From a checkpoint of a small mixture-of-experts model trained on Wikipedia.
Size: 8 layers, width 640, vocabulary 9260.
Experts: 24 experts in each of 6 layers, 480 tanh GELU neurons an expert, a sigmoid router.
Training: a variant of Adam for the experts, 544M tokens, 8295 steps.
Below are experts of layer 3 (counted from 0) of a mixture-of-experts language model. Rows are named router (the router's row for the expert), up (a neuron's input weights, with its number), down (a neuron's output weights, with its number) and show model dimensions 320-479. Each number is 128 + 32 x the weight over its row's rms, rounded and kept within 0 to 255. Numbers have three digits each.
After each expert's rows: a language model's description of what the expert responds to. This comes from a sample of Wikipedia text that the model never trained on.

# expert 13
router:081116143155184130037115163153152142080156131131168161114092107145153154099076168134108029130120135150176137102157103117155127136109139160097168139089067138122173110062122127112108112133166117151111158128116101123165100075114108109119113187158118067098137150120107098202099123175111157028115121134113083131134082190133107144119145121117132134188119138136145127176118115072142181121174228084128140189130149163071137167104106088099150105114145145110175119116129068086074107100179125
up0:102134192139093106122064124157136153186149143109115120159062191155186139147097144155078196131146085167158125068090187134089134090156135111114142103160084059140140132134137131127112113187143150082117104084110070106133110098195118102156182196085189160163143123136116128127081114156115088123133126168127113073136136104116154136113153147071046094142081131157116094181138135129135160113169146128160196118114219133124175139162098169096094127145162146169144101140085122104148083173132131
down0:058170163104098078114093143140157108165140151100163125123101128100150114133117164115113101083108117156172106114070117130164152168101198116184130107106153168144149127111173125136067100140105118145090087141108132139173091129121091121126110127124186100137087229104094165069130131112108142119105156131135053130130109095104113106105103107137116129085106104146154148081099142068144146100074184152144091175130131079174098120092111169186100123143134130150154178095110112129139150087120109
It responds to: Infobox field labels. Table-row pipes, field names and values after list dashes in infoboxes: Position, Species, Born, Coordinates, taxonomy ranks like Arthropoda.

# expert 9
router:063140084132094152108143122127100128185145144113155096109154200103161106141108156164090120153046132139081139126148160140102214096117127067060127128109108055130085169162141114148103114112178183104112093082146204079062105154159109120116168111154144152183115206115146125140124182116101111147132115132146123070115091076118146117145142091127156128120105149149120138177105071114124145149117138105121096137118088122135179066132076122110172160149119115103128104173178107105196120118148106
up0:085149116119108136101107081118122210129116159147142119137141179099200156137139134168106099167122189106122136166161095158153149111145119076152168113115103093125132162095105114136132155172127186075144163204155129133090121140178114118125101120098088136139125102189087114135103075159163161162133120127098146155103193090154155086159202109180096129079129165148121128157144101125080142068100174141108133134134106140164130123123160103146137126180076150143103163179089159103134137119142104
down0:095156152197100189155155113165119122079109151115100108046065157094126139139091178160128134124084148107158116144147178085096185174085147143168172136139096148135163131098109101142099098130103127100131110111147139106089100128166110124140102113096133120118142094140139108162123108165144071098175161155096162161113162131148130058096090106137162139158149102149147131143197119144094088110079104072094195160123099146104156125149135112109144133166144133138123126059091129090156156115096085
It responds to: Table cells, name pieces. Row-ending pipes, table separators and capital-letter name pieces (McC-ull-och, L, Brad) in sports results and score tables.

# expert 22
router:123126205128098155141177144111151130114091130168177108105123111131126116121173057138122106166148130087102106182110092161163140132116073115070090117189110135128165108162149147164158092157126118101158125161146085098079129165172178133189147114137108121068159116139107147082119110023169182103122154161093102184129084104079167095099121154143115098118089114095079111108109138107129107159120095159135156118129125101154084125122149124116107134110167099182111143124119154150137127152171150
up0:164142082183113168144135125155111136207129157099107209091132178093111071138080058172100126082151058109135146156166142154145107154152112149100106088151121156124183133205141160097119137139134099164158147077111133141096076130077186091097143130060097147166119162141094188074114103148069114142203116140116177135145129175134106121124133156134127116151129055146124127109118099108133121133084123114131126113147105134145105140085096123133103102106148038135159101144066123146159127100125178
down0:191181147125114144129208062188117169104123156163130103151075209093134112134080167120133148140194096152174132092179086131151115035166144172139149121124109139141092144141106120110124147140149138135127135069133192086154116146161111139097162122165204127087109104168140168114110173165068139096151180089156135163145104084166099049160120143140161140143172134134189159176131125164126113134110145203134151092172146132078071142187116070089155145097134160120160121094115081128138062138182126
It responds to: Asian and foreign name pieces. Letter pieces like i, u, h, ur in romanized Asian names and places (Xi'an, Kyungpook), plus country names in sports results.

# expert 17
router:103134102163169111191094076163103155106152145140114154092115160115151169133136125104104120112127117109162147159142110102123104113122160130159122151142140134127148102168066126120135122176145215187146136165169087116113136072105072121125141098125137142141155106172091141148161124126097108096117133136090130129205066148128161129114178119120139105175184102109144116134092130150146169066161136203161104141114130081187123152116037123139173078145119089118067104125111149102147219189122103
up0:182187060098140146156079138078068176140158146147124130133107066111132078138187088125090140080123175178169077052179135099151093131106133126076111106084123128155144105132108082056136131137132144178207091157124194142072141133139138118145127128104132095126123117113107157190166164132089104094148121139156135116150127082108102176151160138163108145132103115132099161149101079090149132103074135129166145151197114149144126149094127102173143142108141081056132128130119118080197136109083130
down0:139085102103073145094117149131101150166157163138154116137119171109138136065125096071163085108070122108125133075053114083172096110098115154170108151117139107142083106164116138131216149180141147174163164130156175139132144159099151125123148155041168145131132084160194091091150197115112165116126140079111123134106181135162126049089177156107160093145172055109144067122109141125148167141101168154094188137162152174100115089071137125132105110113099125078193152156179154146167131078112136
It responds to: Indian names, semicolon lists. Syllables like ar, as, h in Indian and Sanskrit names (Mah-ar-aj, Vajr-ar-āja), and semicolons in results lists.

# expert 21
router:173081167109126083136145078141133076086126130113109119116145158092201123114060130118154136168201102123139105177104130137106148119110113118173140111088148176124110137153096136030091074208128045088102127113108162151153136102142114089094157109189110094140113112148158131181129208113055138105089137126114134091098162115125180120142134099125113165117163143127068089073140150164123112115150193135135127144114070134136106172107139150114146149102119167127153152085111131143095119117154119
up0:123158189128152125097100095061129125143160134129251126147151127111145108141095107178094120095070144053079080098156148143145129136108145093168151134099129124109164129137124101135128202104148130217114172123129095120126167080112198113102072100095099201157119104167128157118170086129133137172117075146124116178113092116109099161145109145053094128153115194084125134185121113125141155124118069087172084086107171095095080120125155136110115079119171094135086093160115165093131139158123185
down0:204063062143151080114125097100108075153158109118098110100162153136075145135104080108140121098130101141094142096151130116166117169136116104134169132075108079161154177089123145191087105153115050109107103164125105172096111083084156118204142159126189098137134138120132106091130151158099173154100076121088084130127163090167056130126087143144083171146121127130091082065127138109155100144089168141082100176153102113109123142121078120136176154158143121118151169120138136107124134125153163
It responds to: Digits in numbers. Single digits and small numbers in tables, scores, dates and vote counts, often after a year prefix or dash.

# expert 6
router:136064091126114129087126162163091087138099128154164134119182114130024116124129090160116162115162101108156098148109090147203123077178111129141171121130103128126125133060085137161141057097070118119131116135136105111104144079081133112062107075152153154184100120076146105023092087127150092103134120122184104116100204176166118164153111160153126141159117130142148145129133211075154187101115124132104138120152147117127131145109087100067128087118095133132138107150173091130102118130087096
up0:155089096177147108101114195112150077157136158166109170227169158119110135162113161139147118089138151137110129117174134076173117218116173136152158175131136126155165124143130092132105186115096122123170117191185080145119165149070159170123094112118130157096123113119086116083119166187149113187235129152142134168090151156130107114121161111102106086147149149170127152164103140099139130135154115127163130102126123100136185120140105111081160148174180100124108114193083186185151195165135098
down0:091157147125116106058152108081119156094131209073119098211132111151092150109074147132118089170090175105165161111176093136104157112147078111146122132155132099160095172179109129117108141152169132150170135103150103110099127161100136169086118129134155096141120166129127145079120161116154176189148086117123073121098108125050198035097139114125095141128166104159083141050106165176164114185127126090093153134143110179162137184102065125109150181162128144068099142208087094144145172207158076
It responds to: Preposition "on". The preposition on (land a job on, went on expeditions), plus colons before subtitles and some ordinary mid-sentence words in running prose.

# expert 15
router:117200159095096159106123181193173158101217123069072175124053099138133166132116117158188141048132109168129130090141094103098163152103138053114110129110110137162152109120216076098148107155123156154167062144178111139079094153093151085119155127122136099162088136083121153155165149132154146111119118127068194109135170106146111143090104131140138108081136130113117071111152109089096098134103165114077134123062095119097143121094144127201159200144143148123102124107133122131104094130102117
up0:152163051153143135141122130142119129164227150110126127186113143175087106146101120118085147114191106115088130114141194150119149179113159104146177124158122127102117054094118115174109123020123093153145115160127150139099057103129114081149148158166066149100094122215074170143106160136124143104122115189109110146083153112140157140150140111140134112139171113137123157109176075081120145147170102146112186154098178156116144099112196142151110159195107121120039123102100184175088099153117110
down0:174102134126136139150103176154068179118149071128145121119170120167133141152116156151143162085204195159118061154101117117153107148201118141167115118164137160162151146111113182131177109142142123115074126125154136134167102159110091160133173131133145084130110125146072105119146165158132047091114208107138109104048156096140099152108108060120084173140113102148139130144153100194157140141152133133107071173089104223072158156195151148119111165116119082103077100152137149130129082103096119
It responds to: Word-initial fragments. First letters or fragments of words after the or of, in species names and nature text, e.g. de, ph, Euc-aly-ptus, r-ivers.

# expert 4
router:120132110138113049175177110152155146135105116106165072166150111157169162090144162143057088090114068133149101105109074119180154101116111125134102132127131097137154133136144128131089158163057093115096097054128138183115131134160106166114129162080102095072217101138049116146120140160070083110106100144210157117188166085158106116159072184098240140102145151072075121055144155136116128110120141182131100118169130119158129109131114087145097193123136151200169165117136165159085124160152118
up0:158158078065094167099101146087080150138173147112074134145107138159161142054196127153132115082149145181135125141106138107096162147125113113105112154157113109185107157108119128173076202129118133166126152096151230087147160131122113190129118124125123152138140171168088140148196098204113129100144114075163165104109160096145128161108117111148159124160102162152151121143118188112175132095155096099160111141116143090171105148171162104100132116202113103168139125193167087121116203207167121
down0:157145181104143107144080171130172122107070088095144145121174129200141096122106127126151143102147160114121163164120166135120123130130088121101115110039085098114173109096129117105152050112121185162149196087146081095120196193134113079125145146129115170101100166134089157143220143165121121088115138175084151149168178146106165084066145099189163124135150123127101106139100104128142131107115161124136122131156132109148128127112067093141076169100071130161108105123195129180043179170120166
It responds to: Digits and units. Number pieces and units in statistics and census text, such as 000, %, km, million, and the verb after a percentage.

# expert 14
router:132087070128119077141144111095117146144103105095128161129170079152151148154129083147144138150139136158116052161134118144109059163159123164097182089089107083075134215112120139090108166136139108167129117173140115160149138113107104131106148177106098131132035113110116162097177071166158090167168108191081122106100132116107152132074111138155158121154132083159106124118150147137104134145081137077118169154119187118145149134181172081113144124141132133131098118044175119095202098110189173
up0:116080184155137111101142156164133117117157156129119169105082086141103146161133094187102143124160113126076171102131108138102186156189065168131134095152087110145103163086089132140124162079184098161194080130128123071119137174108077137143095133175124100157129130103147099159118080161133103117139113125150098138066113112115119116110132122158150099092146144137116143154161144103141085096131157088108091146150122144170131156148141173118074128129121155149090122060076126125187188150138134
down0:065118121154156088053120120160105145112096158122098147134122114177108132129157079133108136103152110120133111121140081153131070179112145120085123118113122154151082141091148147086150130147114148050061144120072105148157167106122097106106158085059181099160119148146140108155132167125096131091138182136162052156146180129078154137068161125086156140123105121114095112137135110115092156177152174142109115112073143160116174080094132030148086139097103163126112185143183180102161054167088160
It responds to: Quantifiers and adjective suffixes. Number and quantity words after the (two, first, other, some, most) and adjective-forming pieces like ic, ical, ial, em.

# expert 3
router:136099085117060173162089148080139186130122136123155169154148161121219087181130131104074153131110148190136104179128123102093131144095206140130084105118189152123152159085161096083155147105117103094155132129141139134148097135150142171087126147112111133131133188166123113101167119134159091122128151087183077107089086171143074123193146181133126121156106141149104193139115120151145091173115147098135162145167144108109135091151101128118059064169119117133152109124100098134160093047098145
up0:115108112061136127169120198116120080177153124162041139184109137103109138099076113110098121177077132102116111108129193104132061119087178147126157144088144146131155153102132147093190146156153126132094199067087133121126048135130166126102140113102112120131138108162111139117108185134134123105138130166121111099111098145100082146144155150132111143163117157180129213105099182144112143112118203145174172115207192183123157128046157117109092112114138114118172126155140175064150135128080126
down0:076139101131141129126090158111114106142123125105060168105093169123137198054091071127138080170111113079125135133117123091159135096180115054101134136132195090064058130082125231162096140110098152131087118146100118107135118128139119139136084098131140120140139150122102141127101127115051132109131115100107128135066097139163206210157156108129122075153163126110136167095103122171134129126092117101144164160074181116099139140130148149084083147115216133157110157154144132077177098088216097
It responds to: Slavic and foreign names. Letters and word pieces inside Central European and other foreign names, often in sports tables, e.g. Tomá-š, Reykjaví-k, -ova, -ski, JPN.

# expert 20
router:151131154114126112142129099145112126113167128111129144075127122075047136131122076128136161145129121141137151156122137106137110103123093148125124105114156110129131124093091151123126169106150105099093093143131109076131124116124080094128139083100122127127116134125141127145109125119104161198139107118097170125106171125144146135133188119145112102133107117125144116104163161163151118113124108141129100132090101161096130187103094155106125153121145154170161135124119137112164115092115022
up0:138204153131106095102119124099154146146123141121163135134186115119169059094129178187109150130123094058048146118098188128143115146057142132125136152089102100142116156160165089142175128139167163146051144116131133157087143116125149181176178161118103166148118096188194123150177117094145077131130093109176101140134109145147130170141083119136112118124118153107120209128138122125095152102135114135161167182111197137151181090116117155160153114156129094094064104103119146107076119185108207
down0:252137165059141119118088118126151040178089163110131104105085133099159113127130072183127159129137119087156149110117158049107131109111110095129099132157086110134087132106096168145194108122102112084141103140112099110132138068098119129144089151168177133171118090201084114136089143121109109144175094095078162124179110116123077084161104042190055027100070136134106164116114099152145158087097153157150119076118110133147053141185179145126127139168162118093144164134111143098136133117140113
It responds to: Table pipes and periods. Column separator pipes between numbers in sports or election tables, sentence-final periods, and periods after middle initials like William A.

# expert 8
router:137069248121144122158152110162152132076134147117143104108165104083207153115105080124178138186154119167174092217134123093145126116118062214152119126118159132102107111159091159085113120145092105088118115117107115136176140098135135115095123164148115090125117118160135070082113127135000203095131050112146181098116125112152146125150147084111077138103133096135091108135153186163180103088116117116153137146137093133128117177104080159110144139121094138156125166144144117130106117113172175
up0:108116106170150066127102142108158151176168127124165150117128150104160158166131145121114078130074068148149119134116120151137094144151121147109179166178160052111145180133133162184124152191176126109148155226131111112118091071157130177176174151058173137118108081192142113251165142069102170062154116158070114107138167182139100103109141080086100146103120126180133139131138142151134161177122149076091184130154069133137101101182075141127144132118130126122123144154127138112118098159118164
down0:099114143145118204149045123113109115122139115077120154116133130156105150103132145142218078120174061133139147150163094142156192086107088084129089111138168131120087138116091173081118145122075073163112147154128160186195147182113165101124138130162089116130088098132141141074082123117086145176115086126098116118112156131168179138183040158154161122116087153134131125068091148123179127123145094137092094148132160131162107146128115083151112107165153164122152097178109110142094151135099106
It responds to: Commas and conjunctions. Commas and clause-linking words such as and, that, which, but, who, where, mostly after names or places in prose.

# expert 10
router:137131037128155119200111086182147081111150093107150083112133132095074158160091131072081120112125132176070134115091147078123201163095169147122162150132163156183098173102111094169098111177095125104142152174064097171154120136155146105137130130140160174056098063179156168145138118100169131130126213033092153150138126121136136077130110067094078122176153186088110131127089083110149132103160132112122124116095113127107188117157148161140094134177194191093115140114111140166129119121122131
up0:158153137151120121172096103136060116085165164144130166116124153146087131176175101126139102056164100120178129124137102137099128088152131165133124161165142173132113099030138097165153126071148136119092132142088120133113106072118155157146124144134118111166139119142138157128095118100154155165129114118083113152186108124182141148158169201100100087152101114086174145103124169101121119114194146080094129088128154185145167125189124136115136130167185104110096158132125143155110122114084184
down0:147148119153136119089164152105142147139112127118174138169112118140072135133137093120093109188141131121134100130148120154187126144123094076088123128063126123129148108154147195098119117174138065146102117125121205127092067088171148116068148125227142134132124106102142130158111116104120120152077106183131147136124227072111149094108133130135099102127085152118145150125163081141175121106145149096167109129181145144155021145115132102089149110157091168100142148100193090105123154183096150
It responds to: Technical and directional nouns. Closing parentheses and quotes plus technology, product and geography words such as transmission, platform, network, iOS, east, south.